config.toml
num_hidden_layers = 8
hidden_size = 128
experts_per_token = 1
d_expert = 320
normalize_top_k = false
learning_rate = 0.0153
max_grad_norm = 1.0
max_seq_len = 1024
dataset = "wikipedia_en"
Below are experts of layer 4 (counted from 0) of a mixture-of-experts language model. Rows are named router (the router's row for the expert), up (a neuron's input weights, with its number) and show model dimensions 0-127. Each number is 200 + 20 x the weight over its row's rms, rounded and kept within 0 to 999.
After each expert's rows: a language model's description of what the expert responds to. This comes from a sample of Wikipedia text that the model never trained on.

# expert 3
router,198,172,208,196,219,209,208,147,209,225,181,166,150,189,202,235,171,197,223,184,227,223,222,211,175,198,212,198,202,204,188,241,217,195,186,164,192,203,207,241,233,185,160,180,194,213,191,194,209,201,192,212,185,221,188,204,225,175,206,194,184,192,212,197,218,201,156,165,196,158,179,168,208,159,215,180,192,166,201,186,208,188,205,229,189,183,192,196,163,209,193,210,178,203,166,199,195,199,193,203,203,198,172,200,205,220,179,208,195,199,193,177,222,181,206,230,193,234,171,191,168,190,220,206,176,202,223,185
up0,206,243,215,169,215,206,198,168,207,183,169,177,164,181,190,220,157,178,193,195,258,148,182,209,178,194,207,207,169,153,195,202,206,206,231,216,212,188,221,225,209,174,215,206,189,192,204,191,193,211,193,205,157,185,179,199,207,190,184,195,203,188,202,216,206,218,211,196,207,179,251,178,193,194,209,177,200,221,241,194,203,180,207,226,191,182,225,204,210,206,191,215,195,174,176,193,184,163,187,213,205,231,196,218,198,191,173,199,176,186,194,175,179,209,211,192,210,184,237,186,183,224,185,205,193,215,243,209
up1,223,197,189,199,188,199,184,212,194,192,230,192,214,178,214,181,198,226,190,193,195,190,246,187,170,262,176,204,193,143,222,183,181,200,196,245,202,191,174,174,178,244,202,208,188,208,180,199,193,177,188,211,194,217,227,184,187,221,213,182,202,226,192,191,234,215,200,172,174,203,178,231,230,229,204,199,187,155,209,217,204,189,194,193,218,194,166,190,193,199,214,208,198,192,219,172,192,209,221,215,185,178,186,178,191,182,223,209,251,189,176,234,213,211,205,205,192,205,215,224,182,214,180,237,174,188,203,199
up2,199,172,215,213,234,205,177,200,200,225,170,181,180,215,199,232,208,230,183,185,197,217,166,201,192,215,198,198,211,213,209,182,249,192,196,198,203,225,191,227,242,176,218,212,163,172,202,194,212,227,183,217,196,201,230,184,201,168,199,200,217,220,202,190,228,173,180,173,181,191,197,207,171,207,188,199,152,143,177,186,211,173,218,224,198,185,184,158,171,211,200,206,223,179,199,161,185,200,205,173,208,225,206,203,223,187,158,221,209,185,183,231,196,194,178,195,208,205,197,184,199,180,184,200,209,240,206,198
up3,223,179,211,231,196,212,225,194,212,188,192,213,176,216,206,183,211,229,188,199,203,198,222,217,191,185,226,201,235,192,189,188,190,229,183,188,173,167,220,189,205,181,163,153,174,185,190,188,225,166,224,241,203,237,192,229,217,227,215,199,206,178,228,206,181,196,201,189,205,231,178,224,201,174,196,177,224,204,225,226,185,238,189,188,208,205,229,221,194,203,215,189,176,209,205,180,218,167,197,205,173,158,194,186,184,201,182,214,170,212,202,191,199,173,160,229,208,175,208,175,190,187,186,166,235,222,184,200
up4,200,247,206,241,178,180,194,217,212,191,180,197,193,192,205,182,195,178,219,179,194,187,151,190,159,194,162,196,257,225,213,192,181,213,181,201,209,215,181,169,219,220,220,182,212,194,200,147,193,230,171,236,192,187,207,172,201,184,191,198,203,197,209,188,182,238,202,216,205,194,184,203,178,205,197,188,210,200,194,184,204,194,200,190,147,190,191,202,192,206,225,205,185,182,158,214,203,185,225,170,211,201,186,197,209,238,182,183,179,191,212,218,223,176,190,182,149,222,208,173,215,186,177,215,199,209,199,222
What it handles: Main content words following determiners or auxiliaries, like released, won, located, government, film, and verbs after would such as campaign, vote.

# expert 5
router,180,162,209,187,194,162,203,209,207,199,200,157,183,201,160,253,194,189,226,202,218,224,211,199,174,179,222,168,201,178,235,194,180,152,189,201,234,165,223,221,193,205,156,198,194,225,216,184,182,190,177,210,168,222,201,194,204,170,225,199,213,208,202,212,198,179,191,226,200,176,200,180,232,199,200,205,195,200,201,204,177,166,195,245,203,215,198,208,196,206,237,220,187,219,194,207,196,187,186,224,176,227,204,202,186,189,189,211,224,194,188,200,217,182,182,196,219,205,176,221,160,176,168,195,209,218,236,211
up0,216,214,192,195,204,185,176,137,229,222,207,173,187,205,223,257,200,203,205,230,208,202,187,210,205,222,209,209,178,199,177,222,221,167,185,201,187,179,197,233,219,210,193,234,196,187,197,181,183,183,203,190,173,183,181,175,182,198,177,187,215,187,169,166,188,182,217,215,192,194,185,227,201,220,169,209,225,211,206,173,220,195,174,232,193,197,219,244,165,176,238,202,209,200,193,212,198,192,198,224,181,201,216,222,213,223,192,215,173,183,213,196,179,208,173,206,193,154,167,230,194,228,185,212,200,213,229,190
up1,219,172,194,216,187,209,183,229,202,165,188,178,187,180,214,188,172,218,168,233,196,186,236,205,208,189,181,170,184,229,210,234,193,244,180,225,201,231,164,178,200,218,173,220,177,177,181,212,233,182,224,220,159,192,171,205,179,189,219,241,172,174,178,177,209,200,191,156,216,224,200,216,195,203,215,190,179,196,198,221,213,203,224,200,211,220,186,202,225,204,206,191,223,205,221,201,204,200,205,235,193,213,178,186,202,209,202,181,181,199,163,216,177,179,197,229,170,217,210,193,171,221,210,196,177,182,186,195
up2,177,223,194,214,256,183,186,182,215,223,192,161,219,214,217,188,164,201,206,194,220,180,200,208,190,226,203,209,232,217,187,171,226,207,205,205,205,224,175,195,200,173,202,156,175,177,199,173,206,191,185,218,196,208,210,170,161,175,209,198,222,188,191,177,192,156,189,173,202,187,207,204,213,236,228,164,158,178,184,152,194,188,191,193,198,191,184,233,177,185,187,200,203,177,188,210,207,162,202,181,210,183,220,182,214,175,186,191,183,214,208,197,195,180,169,196,179,179,224,204,184,228,172,202,183,192,176,217
up3,226,190,188,169,188,211,226,195,201,190,183,177,196,188,223,215,190,200,186,216,213,209,219,178,199,186,205,213,220,196,188,174,195,187,201,202,229,144,231,186,210,185,188,220,187,220,169,179,216,163,229,231,196,210,226,229,191,156,177,224,208,221,210,193,207,190,204,159,169,181,172,208,176,202,196,201,181,193,231,189,209,197,187,173,197,189,191,189,170,194,227,243,216,152,175,215,163,198,221,198,228,218,209,202,194,193,165,209,225,211,199,214,224,217,223,212,228,169,189,197,181,191,196,215,196,235,222,175
up4,207,198,204,212,224,200,239,198,221,181,231,199,216,182,184,206,206,207,188,221,186,207,184,200,198,195,196,241,219,174,179,191,196,202,199,185,222,202,179,188,196,206,214,205,208,226,186,191,177,188,158,193,206,227,181,207,183,156,241,219,201,190,228,218,163,228,210,210,161,181,201,239,180,199,223,198,187,216,207,210,178,179,223,212,149,226,191,205,175,201,203,206,234,202,205,222,180,169,224,164,164,257,216,182,167,217,198,229,185,183,216,214,219,206,200,212,201,225,219,192,204,169,216,190,199,224,214,196
What it handles: Short mid-word pieces inside personal surnames and foreign place names, often Slavic or non-English, as in Kafelnikov, Asanović, Kapusta, Zurich.

# expert 1
router,188,130,229,209,188,186,242,161,178,244,218,187,169,198,179,218,195,175,251,198,194,200,221,191,153,191,220,197,178,204,182,203,193,165,200,177,209,188,231,210,204,218,173,160,188,226,200,211,185,169,175,227,171,230,194,207,227,179,230,178,180,198,201,197,198,183,150,202,200,199,186,187,201,185,197,189,199,195,186,229,190,189,200,206,194,210,170,211,190,218,200,204,198,200,224,218,195,187,195,205,160,196,192,203,212,174,174,214,208,196,189,178,227,176,202,212,202,189,212,193,190,168,218,212,199,193,203,211
up0,215,226,220,182,201,224,167,174,206,192,208,164,162,185,196,209,213,184,224,218,226,155,179,184,192,185,198,213,159,228,180,229,226,202,194,211,189,230,221,214,198,197,192,188,181,203,207,189,177,199,208,177,199,161,174,237,170,194,227,197,206,197,177,220,224,185,191,196,202,161,254,196,218,189,210,158,186,208,168,187,193,189,199,235,201,198,192,188,229,194,206,207,221,206,198,210,214,177,211,210,209,215,191,214,228,206,207,185,204,205,159,161,186,227,188,210,220,192,208,175,176,210,197,211,217,246,206,227
up1,192,206,196,187,197,210,180,213,174,165,199,158,193,143,175,189,181,222,187,215,185,210,236,211,166,228,177,213,220,154,220,186,201,183,223,234,196,199,191,174,202,250,207,198,204,191,185,193,202,193,205,231,187,180,207,167,164,213,203,214,184,186,156,187,235,189,192,179,201,196,198,227,216,196,201,191,205,184,218,213,187,184,213,178,214,201,198,182,182,151,176,208,184,211,218,184,191,204,238,226,194,179,187,196,203,175,208,183,204,176,172,229,210,209,172,206,177,222,184,197,189,194,212,232,184,227,181,180
up2,189,184,162,181,228,212,180,195,249,184,200,163,225,205,207,234,195,220,206,208,190,194,173,211,187,202,187,177,243,199,207,150,202,208,210,181,195,213,171,178,225,191,193,199,205,185,197,179,201,187,183,196,210,209,226,158,178,196,198,169,235,213,166,175,164,180,192,177,188,192,241,221,202,221,197,205,174,197,212,189,197,185,216,182,232,181,169,196,180,216,171,197,230,168,198,221,192,172,198,197,222,214,194,216,205,195,202,194,197,186,203,188,175,206,188,192,191,186,179,167,195,161,170,183,184,236,163,204
up3,251,189,195,165,222,212,231,207,228,190,223,203,222,196,199,182,176,206,211,205,176,196,201,195,198,192,197,190,230,217,211,196,196,183,186,175,215,155,199,162,189,177,178,189,198,207,208,211,182,169,207,204,177,241,179,231,222,178,225,207,193,196,186,206,174,185,185,165,198,219,163,226,191,192,198,193,208,163,206,207,184,211,159,218,196,228,217,184,218,212,223,181,214,203,217,193,197,161,196,206,191,193,200,170,175,226,168,181,204,203,181,214,169,167,178,226,195,167,198,208,203,196,192,177,189,253,171,217
up4,222,225,206,215,219,231,238,221,203,198,210,237,209,195,198,178,189,189,196,228,182,197,177,199,193,215,160,190,216,202,202,234,185,195,211,179,207,182,189,171,204,230,239,167,198,200,224,197,167,215,175,221,196,203,154,184,209,207,190,211,179,202,227,198,191,220,161,225,238,193,196,192,201,192,218,163,202,214,216,215,164,178,187,181,203,216,182,236,173,209,212,221,221,213,219,211,188,186,192,182,221,194,212,215,231,222,159,209,162,196,224,196,217,194,195,224,172,188,228,162,230,208,225,218,214,212,191,204
What it handles: Word-final suffix pieces completing common words, especially verb and adjective endings like -ated, -ing, -ed, -ized, -ically.

# expert 0
router,214,174,224,194,197,176,234,174,189,180,205,154,206,196,166,218,182,192,179,165,226,210,210,205,180,197,202,180,188,191,222,242,220,188,163,199,202,210,226,202,203,231,176,206,183,220,220,226,175,181,220,214,180,221,209,185,197,182,211,230,210,165,212,209,202,166,169,232,204,199,171,221,201,180,176,182,203,176,219,206,217,198,146,202,190,184,175,199,197,202,213,198,233,197,202,193,229,183,196,210,171,192,199,205,204,192,164,231,201,199,180,166,230,224,213,189,216,184,196,188,185,238,201,208,191,190,247,188
up0,218,226,229,239,210,178,182,197,231,193,213,178,157,201,219,209,186,203,247,218,232,170,202,203,180,190,181,202,193,171,176,208,203,172,198,244,216,188,178,248,229,199,192,226,219,210,212,162,207,202,174,167,172,184,175,160,179,186,180,200,227,207,203,176,210,176,201,162,215,192,211,176,192,198,169,210,211,191,188,178,207,173,207,219,205,207,213,184,192,197,210,207,205,176,185,241,202,204,199,187,208,205,187,216,204,217,193,182,194,203,226,203,170,220,224,207,202,167,185,214,191,207,167,235,198,226,223,210
up1,205,191,212,184,175,203,175,202,185,177,199,186,238,168,184,185,223,221,175,207,195,180,253,171,210,218,171,208,240,187,203,219,182,168,205,203,216,211,166,203,186,224,182,211,202,194,199,189,219,181,216,217,182,203,188,213,166,192,210,213,166,176,185,214,222,172,202,162,207,197,215,203,211,192,177,182,167,169,196,201,194,175,208,230,200,233,178,189,193,223,199,201,174,213,219,195,245,227,221,167,196,213,169,208,210,204,214,180,221,206,174,249,196,188,201,236,166,174,207,213,188,179,200,211,174,199,182,186
up2,169,178,176,173,242,171,178,184,201,250,201,132,216,229,197,217,187,218,214,193,152,223,199,200,180,221,200,190,218,217,203,179,190,220,207,194,174,185,169,186,206,182,177,194,193,208,181,182,173,214,208,190,194,227,223,164,188,217,222,204,196,199,164,190,184,188,197,180,172,183,245,208,207,185,225,190,184,197,194,196,206,194,215,177,199,211,155,182,171,206,194,183,204,192,196,200,214,181,200,172,221,214,193,192,218,202,165,224,199,204,202,191,204,203,172,196,196,185,215,225,205,185,173,181,181,221,157,178
up3,224,174,193,205,221,194,230,238,212,208,243,223,175,228,203,192,217,204,181,219,224,195,193,208,203,237,184,156,224,208,248,172,208,215,213,193,199,204,229,176,215,179,184,169,149,206,202,210,208,218,216,226,193,186,175,190,204,200,217,180,200,212,228,189,209,202,183,155,217,226,169,195,195,242,175,176,191,194,207,224,189,187,187,207,190,198,184,219,220,188,180,172,231,164,188,182,204,162,229,186,208,197,201,176,203,197,194,220,203,186,203,213,213,193,186,207,183,204,217,191,206,175,193,168,189,249,214,211
up4,187,178,214,220,184,184,240,236,222,210,232,220,236,184,184,183,184,197,218,198,211,221,187,210,167,215,204,177,223,194,201,220,166,197,159,186,188,188,199,172,210,202,225,169,224,157,215,164,210,175,192,208,201,220,178,214,196,184,190,206,197,231,217,169,203,226,175,229,238,193,181,182,199,215,190,204,211,188,197,226,183,193,183,150,166,205,194,219,173,231,206,199,194,216,181,218,212,179,225,167,192,161,199,221,224,199,180,214,217,202,214,194,215,178,183,204,212,189,237,188,217,215,189,207,175,189,199,224
What it handles: Capitalized words and word pieces inside multiword names of organizations, clubs, teams and places, such as Club, Engineering, Africa, Vikings.

# expert 6
router,218,198,243,229,176,214,228,210,251,186,190,169,180,192,207,211,192,218,198,197,227,190,223,194,194,186,222,170,254,183,230,211,181,158,198,202,196,207,192,254,196,224,190,178,166,223,195,167,186,200,141,231,185,202,222,174,169,189,233,203,226,211,200,185,190,218,172,199,197,173,178,206,211,179,191,165,201,179,225,193,190,206,207,213,194,187,212,189,167,209,204,193,183,195,181,177,188,194,199,205,187,225,191,217,193,187,171,233,208,186,200,183,211,207,187,169,182,189,166,199,191,190,202,202,205,195,196,198
up0,208,193,236,210,200,199,226,196,231,212,195,163,193,233,221,246,190,225,231,238,191,191,189,219,226,198,176,216,207,181,208,217,209,202,200,245,225,175,200,224,219,192,202,195,211,194,217,165,199,201,200,191,164,191,207,189,167,201,186,208,223,181,208,163,203,210,189,194,200,178,184,224,177,208,190,224,207,206,171,191,223,180,179,215,195,186,231,214,155,183,235,219,229,206,189,214,204,198,192,200,193,188,191,221,207,191,225,202,179,202,203,178,194,246,189,213,223,174,174,210,169,251,195,201,181,185,249,187
up1,184,167,178,216,165,177,198,210,187,213,207,199,194,205,225,195,212,197,182,198,162,187,231,203,184,211,188,193,226,163,218,175,185,199,222,219,205,200,181,209,192,266,178,202,176,205,233,199,183,220,209,221,182,199,201,223,164,217,201,196,168,192,192,208,198,212,189,209,207,192,181,221,228,178,210,171,181,192,203,220,205,209,173,211,221,209,196,209,222,207,203,196,166,213,219,216,199,241,209,226,212,210,195,165,209,208,201,169,251,208,170,229,205,236,191,208,188,214,201,221,218,230,227,159,158,226,181,204
up2,202,157,175,216,214,180,193,221,198,246,221,162,179,206,222,177,259,209,202,161,181,214,168,183,214,203,192,182,202,201,219,151,221,228,203,238,186,203,196,201,229,198,204,176,205,188,203,155,192,220,211,200,175,209,220,180,205,203,220,213,195,204,183,194,197,186,206,196,167,190,202,243,202,183,225,192,190,201,211,219,175,190,224,210,211,203,172,220,189,179,201,160,204,190,179,174,205,172,212,190,197,193,180,199,207,187,222,178,192,196,195,192,229,182,196,194,197,183,198,136,219,213,213,210,171,198,177,210
up3,240,213,197,212,206,195,176,167,212,182,227,198,197,211,198,194,177,184,187,227,203,198,182,207,197,224,247,174,206,212,174,194,196,197,152,163,221,218,236,193,135,217,176,198,165,208,190,177,193,160,195,208,202,202,221,201,225,164,235,210,199,206,181,198,196,182,179,178,163,216,174,198,191,234,199,175,187,214,199,210,200,242,213,182,211,215,184,214,180,196,167,158,202,182,212,191,194,190,203,207,204,200,177,194,174,197,180,197,182,183,183,192,189,193,194,191,187,209,173,193,153,184,227,181,221,200,217,198
up4,204,186,231,200,204,199,233,214,221,189,202,211,208,190,206,192,218,183,210,179,193,218,196,248,170,200,205,225,248,206,205,224,204,196,194,173,217,216,178,163,189,232,210,165,195,169,229,176,190,188,197,192,207,208,175,213,246,175,190,203,179,149,201,204,199,217,201,232,225,194,219,206,189,241,164,181,212,198,178,198,223,200,167,189,176,208,181,219,201,207,188,239,215,207,230,202,180,218,209,191,203,222,192,228,193,186,207,212,196,205,217,159,242,222,196,212,220,204,240,214,205,222,212,206,194,218,233,173
What it handles: Standalone spaces in tables, commas between place names like Hampton, Virginia, the conjunction and, score dashes, and month names before dates.

# expert 2
router,190,201,204,214,204,196,232,198,236,226,182,181,210,218,187,214,191,215,221,196,226,201,178,176,198,192,221,201,259,206,235,199,208,167,160,217,218,211,192,190,238,211,214,169,196,219,187,183,196,227,191,198,169,199,192,180,183,218,222,193,184,194,196,216,185,179,191,216,246,201,171,187,211,180,221,213,219,178,218,204,193,185,165,224,199,214,199,176,179,190,221,198,187,201,188,214,205,189,236,192,185,251,210,186,205,215,183,182,219,192,202,197,172,202,164,181,184,200,190,224,162,169,253,181,178,203,183,169
up0,199,222,245,222,214,170,205,200,189,193,182,141,204,208,198,205,203,216,205,206,218,184,187,209,174,192,168,204,158,174,205,208,205,157,187,197,225,187,183,239,237,205,179,220,216,178,195,195,222,188,168,191,186,192,214,165,164,187,174,179,233,198,157,181,202,189,190,188,205,179,200,193,217,195,182,212,213,210,201,172,206,155,169,228,192,193,203,193,166,208,204,192,198,186,189,198,194,197,152,181,201,192,207,232,206,204,221,182,197,195,180,192,204,244,180,225,195,194,158,208,208,221,197,193,184,185,217,171
up1,177,220,192,187,212,152,203,210,199,204,238,196,153,225,233,222,225,234,189,203,199,185,177,193,209,218,219,232,218,181,217,238,202,225,195,191,209,175,164,195,213,211,178,201,173,204,216,190,198,193,213,208,215,231,205,210,179,215,183,190,192,190,173,203,189,172,218,193,194,174,249,193,194,194,231,182,216,196,188,222,198,178,213,225,178,191,216,176,206,179,216,174,170,221,185,168,212,209,238,207,196,167,194,230,200,167,178,194,230,218,172,225,166,198,183,204,205,195,201,193,187,222,227,230,177,194,186,174
up2,191,177,195,187,215,201,183,213,211,207,193,169,224,192,215,228,163,202,205,241,205,209,178,204,219,184,212,211,219,191,200,135,179,218,201,200,189,228,190,200,193,206,214,194,213,191,198,138,209,173,221,177,193,216,211,206,177,208,212,209,212,170,184,209,190,185,200,201,182,194,231,217,217,210,218,208,186,180,225,198,176,177,212,191,226,139,176,187,161,204,177,193,165,206,203,197,165,187,192,214,211,217,214,214,206,175,206,194,185,199,220,149,213,205,173,226,215,191,197,184,191,204,165,206,179,215,170,241
up3,238,206,203,191,198,175,235,189,195,177,228,239,190,201,201,172,161,199,179,212,215,206,225,209,203,260,214,173,212,216,188,179,199,185,188,190,204,171,203,190,175,183,164,164,159,212,148,215,204,174,224,196,211,234,188,235,233,146,231,196,205,194,213,204,204,206,206,208,204,191,190,207,191,209,201,169,179,199,226,215,196,232,215,209,204,210,217,236,204,195,221,223,182,174,204,202,182,192,210,179,195,200,219,202,196,195,174,204,185,190,196,192,204,193,190,225,209,175,225,191,202,224,223,165,214,223,187,176
up4,204,185,205,221,158,178,211,224,189,223,199,196,191,178,184,179,191,161,223,221,187,194,197,222,207,232,181,186,227,223,202,231,181,175,216,171,220,188,187,179,188,236,202,146,225,205,197,178,203,190,217,218,181,206,201,192,181,182,214,237,227,171,218,213,206,216,205,215,207,174,175,175,172,191,224,174,195,172,218,227,206,165,196,206,204,196,195,193,197,191,224,217,180,216,197,207,193,197,212,203,203,234,195,225,168,225,164,192,194,208,187,194,197,144,181,191,180,187,228,185,224,176,212,185,205,236,200,164
What it handles: Articles a, an, the, the was after biography birth–death dates, colons in infobox fields, and line breaks ending list or table rows.

# expert 4
router,226,180,243,192,203,208,237,192,192,195,231,206,188,206,217,218,174,185,214,180,212,194,208,179,203,176,220,213,216,210,212,183,214,173,174,188,203,225,208,229,180,188,188,141,194,233,191,183,174,217,188,228,176,221,198,209,194,197,252,203,185,205,197,243,197,195,182,177,170,200,160,184,203,208,196,179,238,171,183,215,188,225,166,238,178,202,203,197,183,180,173,180,216,187,178,187,207,193,213,203,201,209,155,194,179,179,178,220,212,198,172,174,232,200,206,198,183,204,177,190,200,185,245,214,199,201,205,202
up0,197,220,211,191,216,194,180,179,209,216,202,196,181,187,174,231,164,205,188,241,248,178,219,214,241,203,217,211,199,151,180,185,226,188,203,191,223,219,206,229,193,150,206,202,222,203,170,179,218,213,157,230,200,198,197,204,215,190,188,218,234,183,185,182,200,218,177,189,157,205,223,194,202,198,198,228,176,230,220,209,191,193,228,174,185,182,221,213,166,183,225,186,192,193,236,209,214,190,156,215,203,194,211,226,190,204,151,204,195,203,182,179,179,189,193,185,222,184,187,191,201,211,215,202,214,223,206,198
up1,222,180,209,189,220,183,225,209,178,185,176,219,208,179,215,205,199,241,228,190,165,207,242,173,199,209,194,185,228,181,234,220,205,219,219,181,178,197,175,185,198,182,185,244,165,166,198,189,190,209,190,219,181,208,187,198,197,228,198,210,169,196,168,196,202,196,199,206,217,201,171,203,205,167,177,204,160,182,203,226,229,184,198,211,205,225,158,158,185,216,214,194,204,219,195,205,253,201,207,223,209,190,200,183,203,177,232,255,222,205,189,214,208,195,207,204,194,193,191,201,194,229,242,211,189,205,219,224
up2,179,172,204,161,188,218,207,217,224,267,210,209,175,220,217,197,213,195,190,179,188,203,156,219,187,222,173,191,196,235,200,176,198,181,180,218,205,215,180,194,214,176,187,206,188,210,205,169,192,196,229,201,213,229,198,174,192,190,248,204,202,173,208,195,220,207,190,195,170,196,210,211,202,215,222,184,195,169,197,186,204,181,171,234,204,193,183,199,173,176,188,185,219,180,178,183,191,177,219,189,204,203,199,200,171,204,201,222,177,236,221,220,221,196,166,209,158,174,195,198,185,173,182,224,185,255,222,188
up3,216,182,187,192,197,213,222,209,209,245,254,198,137,215,212,193,199,207,170,201,199,233,194,204,216,195,219,179,192,213,202,176,208,210,193,172,204,184,190,194,209,193,170,182,172,172,198,191,183,181,210,199,187,217,179,207,189,163,210,180,185,171,202,193,173,210,170,203,211,200,205,190,192,193,188,184,196,151,197,209,200,236,192,159,142,218,210,222,180,206,196,164,236,159,216,207,176,194,224,225,191,203,168,199,204,202,186,200,185,165,212,191,208,194,203,206,193,181,195,212,189,215,191,169,183,246,197,180
up4,218,188,251,249,214,229,217,196,216,210,185,202,188,169,218,185,224,219,210,250,214,195,201,199,205,219,168,192,208,213,230,208,177,200,206,241,228,196,150,201,192,250,189,190,218,172,189,196,208,181,161,180,202,215,211,219,217,173,205,233,223,214,223,208,188,241,221,187,186,187,212,241,205,221,192,184,191,163,185,186,185,214,184,188,226,192,177,208,185,190,210,194,200,211,192,190,187,191,213,186,198,179,175,200,189,233,197,179,212,210,197,157,208,201,164,212,196,204,235,189,190,219,188,206,186,206,195,194
What it handles: Sentence-ending periods before paragraph breaks, == heading markers, table pipes, list dashes, opening quotes, and trailing year or day digits.

# expert 7
router,178,189,252,204,174,205,232,179,211,232,222,214,172,198,203,200,196,230,214,195,224,211,222,188,164,214,245,221,196,218,233,189,179,172,210,182,210,208,198,226,177,237,191,157,195,238,208,181,190,194,177,207,219,217,194,202,215,190,234,209,215,202,217,188,188,232,208,225,209,216,184,189,222,207,189,154,221,177,192,225,192,187,209,209,206,184,171,185,212,168,174,205,177,222,206,200,206,234,207,199,197,204,163,212,223,193,164,190,227,196,189,185,212,194,211,218,189,185,233,209,204,238,228,225,199,188,183,186
up0,192,199,220,207,191,208,207,165,233,172,178,167,173,193,220,243,202,209,219,223,205,202,220,230,200,259,196,207,211,190,218,182,199,165,199,220,221,210,196,219,188,154,220,202,213,207,188,177,181,174,205,188,218,199,192,217,197,187,178,210,211,173,214,208,193,222,211,200,175,183,205,220,235,244,199,228,180,236,235,178,207,170,213,237,190,205,218,225,227,196,201,195,201,202,208,192,209,195,188,210,199,182,191,201,217,203,205,185,184,234,224,187,175,235,211,203,210,145,225,196,210,224,201,190,190,185,242,186
up1,226,180,204,189,202,197,160,202,176,187,143,202,211,186,223,216,172,232,161,184,187,189,230,195,188,238,215,210,178,187,211,206,163,218,198,227,193,200,174,207,206,217,206,190,192,181,189,186,178,173,229,200,176,219,194,191,184,204,209,184,186,183,181,186,205,173,199,189,207,184,196,192,274,216,184,189,180,194,215,227,208,167,222,180,237,215,201,209,199,176,195,181,172,239,218,161,205,188,238,199,195,195,197,197,221,217,200,185,210,185,205,220,221,196,200,212,160,178,200,210,201,212,229,195,167,176,205,214
up2,216,187,184,168,214,202,232,219,243,231,218,199,193,170,192,189,226,175,198,196,183,200,167,196,184,236,214,197,195,197,245,148,203,200,218,183,206,180,215,207,186,223,218,166,191,207,215,202,183,192,228,222,191,177,185,208,213,188,228,179,215,187,221,222,224,219,214,176,173,166,184,179,233,229,199,193,213,172,212,195,187,211,202,210,222,185,203,215,177,150,192,229,222,167,195,196,197,184,209,159,192,213,208,210,207,180,215,200,191,186,193,170,220,209,186,197,168,216,184,180,223,202,228,180,210,230,167,209
up3,224,192,166,205,200,201,243,190,226,194,193,202,180,192,206,214,171,193,202,173,197,191,170,200,203,214,199,201,215,216,226,173,184,192,209,176,205,200,223,181,209,179,161,191,193,170,190,185,221,182,176,173,177,239,170,236,223,180,200,176,196,191,197,212,177,204,219,186,190,211,183,220,192,188,197,154,209,194,195,228,211,199,195,205,193,177,183,161,225,191,193,171,165,185,189,160,172,185,219,186,197,192,208,199,177,216,193,181,187,166,173,163,176,166,188,254,203,156,184,184,212,211,197,181,185,222,178,201
up4,198,195,208,227,199,211,259,237,185,192,246,194,209,189,222,209,223,182,196,209,190,229,213,198,187,192,183,200,216,199,208,240,199,161,197,214,206,164,206,194,194,243,228,162,232,211,195,198,173,219,186,179,197,221,208,165,207,180,195,228,226,184,180,213,157,192,219,217,216,187,229,156,185,204,180,187,191,218,215,172,180,210,210,205,173,202,165,216,175,202,210,182,225,208,213,214,204,199,205,172,216,205,209,228,188,200,187,187,189,201,158,200,201,208,217,202,179,192,215,171,214,187,225,203,191,214,181,156
What it handles: Thousands separators and decimal points inside numbers such as 55,000 or 4.74, plus clause commas and function words like which, that, he.